python train.py --d_model=256 --experts_per_token=2 --d_shared_expert=0 --activation="gelu" --moe_layers=[0, 2, 4, 6, 8, 10, 12, 14] --router_score="softmax" --routed_scale=1.0 --vocab_size=16328 --norm="rmsnorm" --tie_embeddings=false --lr=0.0105 --batch_tokens=[32768, 65536, 98304] --seq_len=256 --steps=6099 --dataset="wikipedia_en"
Below are experts of layer 6 (counted from 0) of a mixture-of-experts language model. Rows are named router (the router's row for the expert), up (a neuron's input weights, with its number) and show model dimensions 0-255. Each number is 128 + 24 x the weight over its row's rms, rounded and kept within 0 to 255.
After each expert's rows: a language model's description of what the expert responds to. This comes from a sample of Wikipedia text that the model never trained on.

# expert 51
router [128 126 103 121 139 131 113 108 130 168 132 124 141 132  95 131 161 143 143  88 101  75 152 117 164 133 121 150 144 149 123 137 118 137 103 123 108 152 144 149 121 102 116 153 149 117 124 155 111 104 134 105 118 123 107 129 102 154 116 126  96 123 104 126  75 162 144 113 136 142 118 124  97 122  95 148  98 136 139 115 118  93 144 173 165  97 100  84 139 151 104 151 114 134 121 120 150  72 153 158 111 127 163 101 114 145 118 138 108 114 115  87 117 104 142 103 113  92 182 150 182 116 109 108 134 117 121 138 157 120 165 128 135 182 190 108 110 175 152 135 133 116 130  90 121 133 109  89 167 145 146 138  49 157 123 128  93 151  97 128 113 141 142 170 158 111 140  91 160 140 136 142 138 142 151  96 135 132 113 138 128 115 132 117  88  72 120  92 120  94 105 140 149 139 183  88 163 112 105  99 130 140 156 109 136 151 136 115 139 158 112 152 113 117 145 156 151 116 149 140 111 201 161 137 130  92 132 119 143 100 116 104 119  89 136 149 108 106 115 111 154 154 114 145 125 154 140 147 116 143  79 117 158  88 132 144]
up0 [135 125 123 122 119 142 108 101 143 113 100 107 164 156 101 115 102 135 139 139 114  93 138 115 153 113 128 145 179 100 128 158 155 117  93  73 142 147 113 132  93 106 137 116 133  97 145 143 135 132 152 171 130 114 103 133 134 150 119 131 108 122 119  90 129 144 117 129 122 100 165 135  98 159 135  95  84 119 169 170  45  95 140 110 107 147 145 111 145 115 118 111 106 135 141 135 116 129 112 112 103 141 155 136 149 102  98 135 106 123  97 151 121 142 115  91  79 103 127 127  83 128  86 114 128 119 101 140 118  91 141 129 123 138 136 114 103 142 125 126 138 121 126 163 140 125 124 117 125 161 145 146 132 101 177 157 141 131 137  96 154 123 188 140 125 126 126 115 130 149 131 153 105 131 133 152  58 165  92 104 113 152 104  96 118 150 144 161 153 131 107 131 168 146 112 148 130 149  75 110 102 156 149 165 210 128 151 155  94 121 147 187  70  95 176 123 146 151 133 147 139 142 118 121 106 145 138  87  83 120 115 126 134  87 190 139 109 122 106 149 141 127 124 108 115 169 123 106 155 119 132 125 120 109 107 135]
Description: Foreign surname endings. Final pieces of Slavic, Germanic and other non-English surnames and place names, such as -ović, -ski, -berg, -sson, Smolensk.

# expert 43
router [130 113 148 139 100 126 118 114 143 171 152 151 134 125 116 122 120 146 169 151  99 150  79 136 126 154 145 162 157 164 100  71 118 109 131 165 132 122 104 146 147 110 133 119 117  83 117 136 126 118 150 118 121 105 109  84 160 158 124 115 108 151 123 147  89 160 134 143 116 131 101 112  71 121  93 170  84 145 159 105 139  89 145 149 156 106 155  97 111 123 141 139 145  90 106 141 138  93 103 135 110 143 171 122 114 140 113 137 131 122 127 100  83 105 141 109 118 118 161 139 110  97 154 134 164 105  83 187 143  96 132 138 125 118 153 106 110 110 182 153 134 149 132  89 116 139 137 119 103 149 144 117 122 163  81 160 115 116 112 111 149 137 136 157 155 141 120  82 168 133 143 119 132 102 161  70 106 154 124 119 139 113 117 130 101 131 115 123 136 134 110 115 132 124 191  94 120 128 138  97 122 167 151 149 108 153 115 136  92 135 102 145 164  79 136  89  92  58 116 109 105 147 136 123 138  90 143 104 149 115 155 112 124  90 100 143 149 106 140 108 140 137  96 153 116 156 183 117 137 164 138 151 144 134 127 147]
up0 [113 148 146 131  97 150 105 126 131 134 108 140  47 157  98 163 113 141 182 141 136 143 127 125 114 165 137 139 103 126 140 119 133  96 154 103  73  87 116 114 101 100 131  68 105 147 106 124 154 148 146 109  78  92 152 119 140 134 129 104 123 152 157 133 169 125 119 108 105 131 146 111 112 138 144 145 114 150 106 126 120 151 133  95  99 105 143 111 123 113  66 124 154 136 129 130 140 145 146 103 141 121 152 138  95 128 173 157 125 119 106 129 108 124 125 170 157 109 128  85 156 104  98  85  89  65  91 127 142 104 130 137 106 113  99 103 120 102 138 144 109 180 105 173 138 134 120 143 110 130 162 152  90 109 110 157 167 108 139 154 137  81 134 133  96  96 141 143 108 150 140 132 169 136 109 131 110 160 156 150  88 108 127  84  94 101 116 107 135 150 125 129 178 104 147 123 165  81  96 142  92 116 125 130  88 145 138 124  87 124  80 136 129 117  86 123 108  95 142 137  91 122 117 120 123 111 113 153 162 114 170 104 135 136  90 104 150 134 131 129 145 128 128 129 127  99 121 120 120  82 110 124 107 119 135 150]
Description: Plural -s endings. Plural and verb -s endings on word pieces, such as towns, times, rumours, impresses, and other final s-pieces like -es, -ers, -ks.

# expert 8
router [142 117 152 121 165 126 120 110 169 112 167 144 125 154  94 113 158 135 142 134 126 115 135 138 139 126 131 168 123 131 117 102  71 110 133 131  82 160 137 124 100 145  99 147  99 117 120 130 131  92 141 135 123 113 121 115 125 158 137 120 126 158 140 112 108 156 133  91  98 122  89 132 113 109 132 156 128 157 128 110  93 118 118 135 166 104 126  99  98 141 124 140 117 101 100 112 177  86 125 144 124 114 138 144 164 128  88 133 108  94 150 102 130 105 173 121 118 101 118 148 134 110 108 125 154 116  69 141 180 111 153 187  78 157 182 129 108 127 143 111 127 157 136 100  97 114 104 117 130  95 159 153 132 134 113  85 125 156 102 155 197 146 127 135 162 141 141 112 165 129 178 123 104 134 132  78 160 130 117 131 188 117 125  83 101 115  81 101 120 104 125 104 116 117 150 143 139  86 136  93 150 114 152 138 129 146 139 126 109 125 100 122 147 119 174 108 128  90 110  90 108 171 130 132 161 100 154  96 147  87 160 115 126 132 132 124 135 150 119 103 161 137 139 144 115 157 166 116 167 157 132 107 151  97 114 180]
up0 [136 136 125 139 100 102 122 104 101 124 102 167 116 111 117 167 166  96 108  91 170 134 103 174 145 140 120 141 122 117 124 130 192 133 134 140 150 113 116 150  91 182 133 128  87 166 148 153  96 144 148 142 113 144 136 110 146 119  99 104 103 142 125 106 118 168 175 164  98  99 107 142 112 153 109 161 137 119 145 109 117 143 140 109 137 143 130  54 121  98 164 137 166 124 150 112 120 154 121 148 143  86 149 132 134  93 111  85 148  84  75 166 143  95  93 163 136 149 138 148  95 160 163 134 153 190 102 139 111 133 164 124 127 147 146 140 144 162 136 134 126 175 152 136 109 147 144 124 106 114  99 117 164 128  94 120 152 180  95 148 148 131 146 108 147 139 122  97 152 126 134 117 133 109 147 127 105 107 157 119 116 125 123 127 105  99  85  92 131 136 167  75 161 118 166 134  97 109  89 102 134 140 163 136 133 162 138  87 161 126 124 128 118 102 151 133 149 148 127 123  99 123 129 112 114 150 155  78 144  90 108 142 152 129 148 121 127 118 155 154 105 137 163 119  94 106 113 123 113 131 101 136 137 138 144 160]
Description: Abstract noun suffixes. Word-final noun pieces and plural nouns in social or technical prose, such as -ism, -ology, -ists, -ians, techniques, materials.

# expert 14
router [144 130 144 129 146 151 121 116 149 134 151 121 132 174 141  94 131 164 122 135 105 119  97 134 158  99 143 153 140 160 147 101  61 147 126 162 111 145 123 171  89 130 105 164 120  92 128 145 131 129 162 121 108  85  63 115 102 144 122 114  99 151 116 130 105 153 154 114  85 141  99 145  66 121 105 154  82 135 134 121 130 118 125 141 149 110 149  99 135 147 141 151 182 124 117 144 159  92 102 136 105 164 147 123 128 147 119 122  91 135 130 102 140 123 134 112  94 144 157 146 123 125 115 112 140 137 122 145 168  85 152 103 137 135 170 105 143 173 158 143  96 156 116 110  92 112  84 103 130 131 144 105 122 153  69 111 101 123 118 170 141 137 140 166 127 131 119 113 109 111 108 143 142  87 166 121 116 127 111 137 154 119 128 135  92 117 123 132 125 112  88 120 113 178 119 130 110  68 145 123 140 114 138 111 113 121 158 138 108  56 147 133 160  99 145 137 117 119 125 111 130 209 166  95 156 118 150 131 150 105 145 135 114 121 108 146 125 124 152 111 179 149 131 156 133 133 148  97 145 183 124 127 119 126 108 170]
up0 [107 126 107 123 139  87 124 129 154 148 139 104 177 108 163 144 155 147  95 115 111 196 131 153 136 156 121 178 151 154 153 126 102 125 179  91 123  91 125 119 104 153  88 159 144 145 174  68 124 134 153  96 136 119 120 120 112 115 180 146  98 144 145 157  80 111 143 117  97 161 146  92 136 119 113  86  90 128 119 133 134 134  99 152 157 126 133 109 155 166 120 162 159 129 183 121 130 140 174 133 127 145 161  97 144 144 153 146 147 126 138 147  97 131 173  91 105 145 129 136 146 122 142 152 112 122 111 142 104 165 112 113 145 109 115 137 131 140 143 155 173 120 163 102 133 141 129 176 147 117 124 143 135 124 134 123 132 146  73 147  92 154 168  78  90 153 142 113 128  93 135 148 128 136 120  91 136 169 115 138 140 117 151 104  91  83 133 126 107 143 112 101 132 158 102 125  95 132 126 119  96  95 113 147 125 121 133 140 124 115 168 144 131  93  96 138 109 135 128 148 146 158 105 114  94 103 138 100 104 131 131 128 157 150 153 144 117 113 138 153 136 146 107 149 166 140 151  99 111 110  92  73 161  92 154 122]
Description: Physical material words. Mid-word pieces and nouns for physical materials, measures and descriptions, such as wood, stone, water, mm, ft, markings, brick.

# expert 13
router [153 156 157 148  98 124 149 137 152 147 145 130 149 125 115 136 175 131  99 106  89 129 104 150 138 101 157 166 105 138 122 132 100 148 129 146 115 171 113 133 114 127 126 113  86  72 105 143 134 133 132 138 121 119 134 121 109 134 141 133 137 154 122 136 113 138 147 138 126 102 100 124 101 113 137 147 155  91 130  95 117 108 138 105 162 121 125 107 165 141 111 135 152 136 109 120 147  87 134 123 138 167 114 136 133 165 129 143  90 139 118  76 117 126 126 144 135  64 140 166 131  68 154 150 156  86 124 147 200 103 152 144  67 160 140 109 170 209 143 141 104 145 126 151 100 104  68 132 146 145 171 101  84 151 104 119 105 147  87 170 140 137 119 152 151 118 108 101 149 140 108 124 128 131 139 133 143 151 124 114 151 113 111  90 109 105 117 119 123 136 142 127 140 145 159 147 119 119 121  77 159 160 136  98 146 117 177 159  68 135  97 127 128 121 118 117 130 118 148 110  82 166 135 111 153 124 154 123 130  99 148 155 123 119 109 110 135 157 159  87 171 153 120 126 107 127 126  90 125 165  99 147 112 103 124 154]
up0 [109 127 152 123 118 148 143 118 119 123 154  70 131  88  88 149 133  87 131 112 135 105 115 112 121 114  95 140 127 104 136 168 104 113 117 179  72 115 143 138  81 107 135 111  93 105 111 122 154 141 100 138  79  82 138 124 156 106 124 162  91 160 109 119 153 169 116 162 124 107 171 154 146 110  86 113 173 131 112 111 122  59 110  93 122 178 106  86 109 158 140 118 138 157 101 133 124 136 119 113 179 158 145  99 119 114 101 115 152 130 108 134 114 141 152 164 145 123 123 161 116 129 120 143 167 146 123 134 110  72 112 128 124 142 156 170 145 165 106 121 121 118 116 107 128  97 112 121 114 125 122 150 149 130 134 157 142 122 162 165 157 158 123 127 134 102 119 174 119 151 137 152 135 148 133  76 132  94 160 117 152 131 146 139  86  74 140 112  91 156 145 167 133 171 171 111 143 141 132 138 129 150 140 102 130 134 174 138 142 114 144  86 120 147 123 128 157 136 133 124 125 156 106 136 128 152 141  96 147 144 100 133 125 119 146 204 124 146 136 134 139 135 121  97 141 165  98 119 110 151 135 156 145  86 129 140]
Description: Taxonomic and scientific suffixes. Latin and scientific word pieces in taxonomy lists and medical text, such as -idae, -aceae, -ensis, Phylum, Animalia, and other technical fragments.

# expert 54
router [131 119 118 116 158 111 145  86 162 150 132 158 144 161 113 125 147 116 128 116  89 147  95 149 150 111 157 161 118 130 119  89 121 157 157 141 115 150 133 174 119  91 125 144  71 115 125  84 102  91 115 127 123 127 108 139  95 144 138 127 101 122 125 122 103 163 172 142 113 149 116 155 102 115 111 177 111 171 163  95  93 139 135 150 172 108 147 110 116 126 111 167 129 104 117  92 141  67 164 129  92 171 138 122 146 134 120 130 109 115 130  97 148  94 126 119 119 157 125 160 174 127 113 122 121 124 100 148 166 122 194 140 102 151 179  93 127 157 111 150 127 144 114 109 110 125 119  94  96 146 159 158 115 158 108 117  96 142 135 139 106 143 153 139 156 111 124 126 114 154 132  92 150  96 148  95 102 151 110 132 130 121 112 108 128 134 106 101 122 132 143  87 119 162 176  80 155 120 151 121 123 149 148 140 122 116 120 176 133 155 110 126 140 122 154 146 112 114 114 122 121 142 198 132 136 100 140  85 136  73 132 114 147  78 121 115  66 118 153 126 154 130 103 133 141  96 129 139 163 113 123 112 120  84  98 140]
up0 [125 126  90 169 116  95 123 137 129 154 129 149 155 125 133 111 143 127 121  82 130 138 140 105 182 135 118 127  94 143 112 191 166 145 136 115 123 150 126 119 146 107 159 166 146 112 144  96 114 106 125 118 113 135 147 140 144 128 127 119 115 149 165 145 122 168 201 125 121  80  98 136 126 125 103 160 100 112 151 136 120  97 116 158 117 147 101 153 118 141 105 111  86 155 118 148 116 124 136 118 103 147 132  98 159 170 135 153 108 124 156 112 126 106 165 158 128 177 131 131 126 176 135 150  93  99 141 141 161 112 156 174  95 174 118 114 155 140 112 180 143 121  99 111 124 106 157 107  99 122 101 191 138 122 104 106 177 141 138 121 139 133 130 169 151 142 121 136 151 134 144 103 138 117 136  84 111 153 111 138 120 135  88  78 161 113 131 133 103 131 138 148 157 154  92 124 117 125 117 106 152 115 162 106 103 102  90  99  97  97 131 111 124 121 108 107 114 161 101 154 117  88 129 140 151 154 148 129 146  81 140 137 119 135 125 113  97 177 136 130 133  85 143 117 152  82  75 106  93 127 100  90 120  91 108 100]
Description: Mid-word fragments. Consonant-heavy pieces inside words, usually after prefixes like re, co, dis, such as rec-ruit, commit-ments, Sp-ir-al.

# expert 35
router [128 133 146 120 116 121 126 135 138 118 164 139 138 142 104 123 130 114 168 124  77 115 128 153 127 141 165 143 129 124 105 113 134 127 157 128 106 168 146 121 102 139 103 148 134  87  71  82 143  99 117 144 116 113 104 110 126 137 133 118  73 144 104 141  45 140 126 109 106 153 115 139 107  88  89 164 125 165 103 115 105 125  95 131 163 136 133 115 134 143 151 153 145 143 121  90 123  56 135 150 138 149 128  90 166 135 120 137 113 165 113  78 131 107 113 108  97 103 115 146 160 104 108 131 126  93 110 131 148 123 176 124 111 156 179 119 115 163 146 131  95 130 124 152 122  99 135  78  87 142 169 118 110 127 111  85 137 138 137 114 174 127 153 117 114 105 142  93 153 159 153 142 103  99 181 124 100 146 146  89 129 135 139  88  87 125 114 116 141 118 108 118 149 139 132 128 148 108 147 107 119 102 135 120 141 116 154 138 127 167 135 111 143  91 135 114 157 124 129 161 108 190 171 136 169 135 152  92 156 115 129 110 128  87 135 134 100 102 152 120 152 116  94 173 110 124 161 112 133 177  93 127 140 104 144 157]
up0 [149  91  85 119 101 134 162 108 146 122 129 112 119 116 154 143 143 120  87 142 156  99 122  91 146 117 166 125 116 120 147 139 120 183 190  96 135 149  66 124 109 135 149 113 147 116 106 134 173 127 124 115 124 173 100 121 136 139  98 131 103 163 133 107  87  89 137 117 105 144 109  73 150 159 105 147 108  84 124 110 114 127 134 142 110 141 149 136 141 100 102 133 125 121 173 117 148 147 124 167  98 115  82 116 126 135 143 109 138 124 149 127 139 106 147 111 113  94 120 116 113 107 137 141 120 141 126 128 152 140  96 135 128 147 129 116 145 147 134 111 118  97 166 167 136 154  94 128 103 112 145 159 170 122 141 115 105 129  72 139 176 151 186 131 132 139 107 154 104 141 140 129 134 137 142 101 141 143 138 130  84 130 127  92 109 158 134 126 167 182 161 116 154 170 101  81 113 164 117 132 136 132 116 123 130 159 143  80 101  99 103 154 184 124 113 120  94 128 124 161 168 121 124 131 107 101 138 127 126 102 132 115 128  96 148 102 131 110 158 165  84  68 163 173 165 139 129 132 102 153 126 112 117 113 117 182]
Description: Foreign word endings. Word-final pieces of names and foreign words, especially Romance or Latin endings, such as Iring-a, Gendarmer-ie, Sud-americana.

# expert 56
router [111  91 160 114 131 119 146 154 144 117 105 137 130 112 110 142 115 145 143 141 125  82 177 147 130 114 160 135 153 116 148 103 123 134 187 164 154 125 125 130 143 108  98 135 108 142 102 116 102 107 145 103 139 112  95 133 128 132 113 124 123 147 125 114  41 153 179 129 104 102 106 141 115 108 123 151 114 133 116  84 133 122 120 141 133 138 137 123 170 108 148 144 108 121 119 107 147 115 149 144 120 143 127  93 116 142 165 116 135 150 140 106 127 136 137 115  99  91 138 171 114 121 146 136 140 116 158 136 161 119 126 171 100 117 189 101 107 109 107 106 112 150 148 107 133  89 101 127 134 139 136 125 111 141 125 139 149 133  89 177 132 179 153 159 164 109 104 115 218 129 131 113 126 120 151 133 142 153 119 104 152  96 168  89 110 154 119 129 158  91 133 118 136 144 148  99 121  90 158 122 127 149 147  63 114  99 144  98 106 135 127 117 116  93 132 109  83 123 141 127 108 163 112 106 167  96 139 112 193 111 135 119 111 109 129 130 120 139 133  99 204 164  97 150 114 106 152  89 130 133  87  93 146 117 134 165]
up0 [133 128 143  95 117 121  96  73 115  83  96 161 115 127 166 123 138 160 159 101  89 115 135 157 131  95  94 150 118 135 131  90 112 151 162 134 172 113 111 111 129 138 113 127 119  81 108 132 120  93 130 157 137 121 175 152 121 145 131 190 107 114 157 133 144 110 124  95 118 175 154 142 127 159 112 130  62 130 134 141 153  79 112 103 160  91 123 133 151 130 128 133 118 111 115 128 147 158 103 121 107 113  91 127 179 111 156 146 119  86 107 129 139 161 117 149  99 132 121 115 111  89 142 121 158 119 115 128 150 166 111 111 135  82 124 128 121 113  93  91 111 154 147  98 109 124  88  98 103 100 128 119 122 130 135 133 131 132  97 140 137 161  84 123  96 139 101 108 147 128 127 115 124 118 139 149 103 156 125 132 163 180 190 121 105 115 141  69 108 127  96  76 154 155 130 141  95 169 131 133 144 127 107 108 148  94 141 149 115 163 129 125 112 132  97 105 103 109 100  79 148 102 122 123 164 117 185 135 145  81 101 160 161 162 146 125 132 122 154 126 162 147 111 153 120 105 134 136 132 109 106 130 154 115 149 141]
Description: Sentence ends and parentheses. Sentence-final periods, often with paragraph breaks before headings or new sentences, plus opening parentheses and closing quote-period combinations.

# expert 55
router [145  93  91 113 102 122 124 112 148 146 110 132 107 153 129 105 163 128 162 128 112 122  79 139 131 126 150 138 144 146 128 117  94 104 110 154 120 135 143 160 132 143 115 137 115 121 124 108 112  98 142 126 168 110  61 136 105 154 127  97 101 145 102  95  96 153 143 128  91 132 110 166  99 103 113 168 118 116 203  90 137 114 143 119 142 117 130 118 159 126 164 161 156  98 110 167 158 106  90 131 117 167 124 114 104 138  93 122  94 123 114 118 159  89 140  96  95 110 109 125 117 115 133 109 141 127 140 166 152 107 163 155  92  68 188 135 125 157 140 125 100 143 142 134 111 115 134 104 117 129 135 116 125 164  95 108 105 136 115 133  76 141 147 141 143  96 164 105 119 122 151 127 127  77 148 118  71 154 107 122 127 114 125 128  72 125 115 120 121 107  96 105 161 160 119 138  97 110 131  87 141 114 134  99 126 119 168 132 120 120 107 129 141 113 140 137  85  63 136  95 133 150 113 110 171 112 168  93 148 100 130 109 121 103 119 134 102 158 157 106 154 144 131 175 111 154 137 118 161 149  93 169 163 128 119 129]
up0 [122 129 115 115 156 101  66  95 140 140  95  63 133 122 130 119 125 144 146 123 123 121 113 118 178 115 131 125 120 133 100 149 116 110 157 177 146 110 112 121  88 131 121 152  95 131 114 132 123  85 163 135 140 116 141 134  79 109 108 119 132 131 148 120 150 125 118 134 141 113 162 112 160  98 139  91 139 143 133 123 132 133 118  83 112 141 101 176  99 141 155  78 136 171 138 129 163 140 153 134  94 127 116 141 157 127 164 137 117 130  93 149 103 129 138 160  98 124 127 143 120 139 119 135  76  85 129  84 116 122 165 129  78 178  91  99 134 119 126 143 116 101  96  73 129 124 136  97  78  97 116 110 145 172 107 114 155 146 124 149 101  95 136 129 178  92 100 143 147 114 141 134 164 116 130 122 115 101  78 131 118 111 124 150  84 139 134 136 130 149  91 116 109  83 117 104 124  89 160 102 153 154  80 164 109  97 113 110  90  88 154 129 112 105  76 150  85 121 104 123 117 103 111 119 126 116 129 114 156 111 102 110 155 109 122 110 100 110 174 142 156 156 120 133 155  95 109 150 149 110 153 127 114 147 149 127]
Description: Word pieces after capitals. Middle or final word pieces after a capital letter in titles and names, plus words like Bronze, Top, Track, as in H-ome media, L-arg-er.

# expert 20
router [ 81 133 124 123 104 132 108 142 142 138 118 129 120 115 158  78 146 149 152 113 107 108 145 139 121 111 151 160 140 113 134 112 111 127 127 165 131 134 117 109 128  91 109 123  83  97 107 144 133 112 165 110 126 143 107 130 102 162 149 111  90 128 103  93 111 138 149 144  96 141  94 150 127 130  85 143 131 127  94 134 147 116  96 143 156 140  81 109 126 119 126 123 161 105  56 106 150 152 153 124 123 157 128  72 185 132 113 150 112  85 118 119 101 136 104  90  86 113 119 144 119 143 173  98 122 131 131 133 148  89 162 173 122 139 156  81 126 170 127 134 126 146 126 138  98 145 115 110 139 113 147 140  86 138  98 102  89  99  63 118 122 104 150 163 147 139  56 105 126 118 160 103 166  79 141 116  89 175 116  89 141 121 123  99 124  97 134  94 156 181 121 130 113 128 103 113 170 109 153 117 116 172 140  81 140 141 130 116 103 134 118 133 135 115 175 112 134 124 129 118  89 120  97 118 125  94 121 116 137 122 106 152 112 100 162 139 130 166 146 127 143 125 125 152  95 162 153  96 130 162 125 114 135 121 106 145]
up0 [134 109 136 169 103 141 143 128 113  76 137 149 139 140 125 136 139 146 117 169 158 155  91 150  87 127 105 102 172 154 173 131 134 149 110 152 115 145  93 147 117 130  87 140  71 118 100 107 127 107 113 172 164 150 198 136 171 187 149 118 141 122 119 149 162 133 130 104 107 109 140 102  94  81 119  99 148 117 148 116 130 131 143 128 148 119 131 107 105 114 142 150 182 156 138 104 119 127 116 100 118 164  96  96 144 109 109 113 135 147 131 104 111 131 118 137 176 115 125 121 126 128 186 118 142 123 141 122 129 133 121 127 103 125 100 117 187 141 111 145 138 120 110 140 129 120 114 145 146 128 172 112 108 120 128 125 127 136 128 147 167 114 133 171 142 131 112 141 121 137 137 137 103  98 128 119 103  91 139 138 160 132 118 149 109 132 130 132  80 163 148 111  71 116 116  83 103  90  90 122  86 146 191 121 165 117 139 131 117 181 131  98 104 112 152 169 102 105 165 111 151 144 136 153 132  97 144 135 110 117 123 123 106  90 114 109 113 158 104  96 149 162 172 120  80 109 161 183 121 118 128 142 139 119 166 149]
Description: As/including and acronyms. The words as, including and like after such, known or consisting, plus capital-letter pieces inside acronyms and country codes like FOX, JPN.

# expert 49
router [168  77 146 107 127 124 126 123 150  95 125 129 126 138  81 115 110 148 147 137 106 105 127 149 129  98 132 133 106 155 102 120 116 117 153 159 139 130 102 137 135 147 123 166 109 127 130 109  86 130 150  91 141 107 145 110 130 104 154 112  77 156 131 124  86 114 146 124 116  90  89 180 127 111  81 141  81 117  81 117 109  93 117 190 155 106 110  87 119 162 135 142 129 121  61 123 162 111 112 139 126 135 118 114 121 155 146 171 128 150 117 118 128 139 146 106 109  61 112 149  99 115 152 123 141 110 158 154 153 128 140 155 123  88 163 128 129 105 130  66 104 137 115  98 115 115  95  85 169 126 167  88 103 152 142 139 111 134 112 154 121 127 168 118 148 134  88 135 161 112 156 127 135 114 157 114 114 173 110 105 127  79 183 114 111 125 118 149 135 142 134 108 119 127 164  95 133 125 135 103 126  97 162  60 105 129 138 155  99 136 135 141 103  81 133 106 103 123  80 132 122 134 129 116 159  91 130 144 138 124 151 119 122 116 131 140 104 157 162 134 143 132 147 114 121 122 163 138 154 142  85 132 139 128 111 177]
up0 [106  85 158 122 134 116 113 111 159 132 112  92 111 120  86 137 131 123 144 191 127 106 129 128 142 129 107 143  91 168 111 141 165 126 139 123 169 161  93 122 105 133 113 131 103 125 116 140 131 134  92 117 130 130 129 124 132 143 109 129  98  96  81 106 133 148 121 165 125 143 149  94  96 132  93 173  78  94 127 125 132 153  93 118 144 109 125 141 131 131 175 132 125 171 102 122 138 135 152 178 154 145 178 128 115 162 153 106 161 111 125 110  88 120 161  98  77 131 116 141 105 154  89 109  91 129 106 159  84 140 130 159  66 129 114 113 138 161 136 127 111 182 119  90 117 111 159 110 139 122 181 143 152 124 162 139 133 131 126  76 109 128 131 164 106 119 112 185 165 131 131 191 157 126 117 115 163 117 172 172 135 174 113 118 111 123 155 125 151 144 110 109 120 107 111  95 165 143  99 130 128  71 133 100 108 117 106 147 127 116 115 108  99 111 111 132 122 102 125 151 110 148 105 131 139 117 173 141 149 135 121 117 106 101 133 107 130  99 178 135 142  93 143 121 111 106 136 126 134 142 153 124 108 156 110 114]
Description: Section heading markup. Wiki heading markers ==, === at paragraph start, opening quotes, citation brackets, and heading words such as Filmography or See also.

# expert 28
router [125 108 109 138 111 123 109 120 141 112 107 148 159 114 112 132 153 134 200  84 124 108 113 152 108 120 145 146 139 123  98 114 123 140  83 106 133 119 144 135 142 161 110 132 103 105 108 135 108 113 160  95 128  70  63  99 117 140  94 149  50 152 132 141 133 171 121 106 132  97  85 125  99 135 110 137 116 147 141 146 137 100 122 136 163 115  98 128 178 125 126 139 178 122 107 136 143 107 115 168 130 137 155 139 125 134 140 136 125 144 159 105 125  82 142 100 113 110 186 175 121 129 186 118 126 116 121 134 160 123 145 136 116 118 155  96 102 148 106  99  75 138 160 152 112 109 107 113 135 110 126 127 106 186 108  76 174 133 131 149 103 114 111 149 166 136 129 105 132 124 135 113 161 109 143 121 166 162 129  87 155 117 130 119 121 168 132 127 111 155 111 149 136 147 125 126 160 113 159 127 118 128 142 114 124 110 169 143  88 176  80 142 127 103 147 114 127 104 126 134 105 161 128  78 157 107  97 112 149 136 127 131  92 128 133 160 114 111 127 146 146 146  74 167 147  97 169 141 135 108 116 124 158  91 110 127]
up0 [168 130  69 134 143 140  91 108 129 124 169  79 129 158 148 171 107 107 122 114 102 129 122 112 188 138 121 163 121 145 140 144 134 108 147 118 125  97 101 110 115 137  97 154 113  82 105 136 153 142 132  91 168 122 105 105 116 151 111 119 140 148 153 122 133 199 140 127 122 102 132 141 129 143 123 160 110 125  83 137 115 110 138 114 114 136 107 114 132 106 146  97  89 122 111 121 125 118 113 191 130 126 150 158 110 118  95 167 143 121 172 162 156 107 176 146 115 120 136 145 113 141 109 141 161 106 146 138 101 133 134 154 139  83 151 142 101 154 163  99 112 159 148 112 164 123 146 143 106 149 104 111 132 146 104  89 124 124 112 153 127 150 134 117 133 174 146 134 117 121 122 128 175 108 106 119 161 109 119  87 115 148 159  71 155 119 141 131 123  99 119 101  83 113 154 152 104 112 129 149 133 190 140  96 110 132 142 127 142 121 118 161 121 124 119 145 139 126 139 136 153 136 153 115 115 102 107 161 112 183 182 130 172 123  99 137 136 138 145 111 116 143 186 119 120 166 131 106 122 128  62 129 108 123  62 102]
Description: Sports results and tables. Table pipes and spaces in sports statistics rows, plus match-result words such as defeated, vs, @, against, and country codes like CRO, ENG.

# expert 2
router [132 120  83 141 148 124 131 108 126 123 116 109 110 144 130 106  93 152 125 137 118 123 138 147 122 142 101 145 144  85 139 144 108  98 154 215 143 145 139 158 141 103 103 116 136 127 106 112 144 121 168 102 122  95 114 116  99 136 139 139 109 138 104 114 107 128 162 111 100 143 105 154  85 141 104 174 130 134  86  91 165 102  81 122 155 110 111  70 173 136 113 140 160 112 104 125 120  87 100 164 118 165 150 123 162 129 125 142 119 128 123  82 123 128 153 101  90  97 117 137 153 124 137 105 133 122  98 128 182 128 137 150  93 119 155 133 104 154 139 126 108 161 132 123 114 157 130 135 109 152 149 111 114 189 120 115  73 136 121 163 122 111 163 159 189 109 116 111 131 127 141  89 110 125 166 116 178 135 120 151 180 134 134 109 103 154  92 123 129 140 137 126 129 136 110 125 138 130 172 122  90 164 160  64 116 135 152 122 126 133 130 105 107  99 149  75 147 127  98 102  97 153 145 125 156 117 155 108 164 102 118 140 117  90 120 136 137 156 144  87 124 121 107 181  91 125 150  90 144 133 124 126 155 137 120 134]
up3 [120 132 164 130 135 143 140  91 126 149 123 113 110 128 128 189 111 123 130 115 148  97 153 160 146 144 111 143 140 105 130 180 155 103 137 186 117 119 121 162 118 184 162 128 143 122 151 140 114 102 136 149  81 121 114 135  94 125 138  86 155 105 103 132 150  86 159  96 139 123 103 156 117 157 134 127  91 168 160 140 121  93 114 104 135 108 115 117 156 139  84 153 162 136 114 120 143 113 120 164  86  90 161 156 116 146 131 107 139 113 179 104 108  54 195 147 108 163 128 133 176 155  98 120 152  92 110 137 139 102 106 118 141 127 126 141  78 141 128 116 127 113 119 124 114 125 141 147 127 174 115 109 123 121 147  92 158 134 101 119 154 132 157 133 136 157  90 150 165 110  93 147 177 122 122 102 151 123 134 150 135 117 165 104 152 124 180 136 161 108 104 138  98 111 131 117  97 120 145 128 115 150 136 140 106 112 130 164 139 109 125 119 144 156 108 134  97 125 111 142 150 109 100 142 151  88 119  84 111 107  87 119 127  75 114 138 134 123 134 144 129 159 167 117 107 101 108 171 120 161 161  94 110 143 124 155]
Description: Determiners before noun phrases. Articles and possessive determiners opening an object noun phrase after a verb or preposition, such as a, the, their, its, another, own.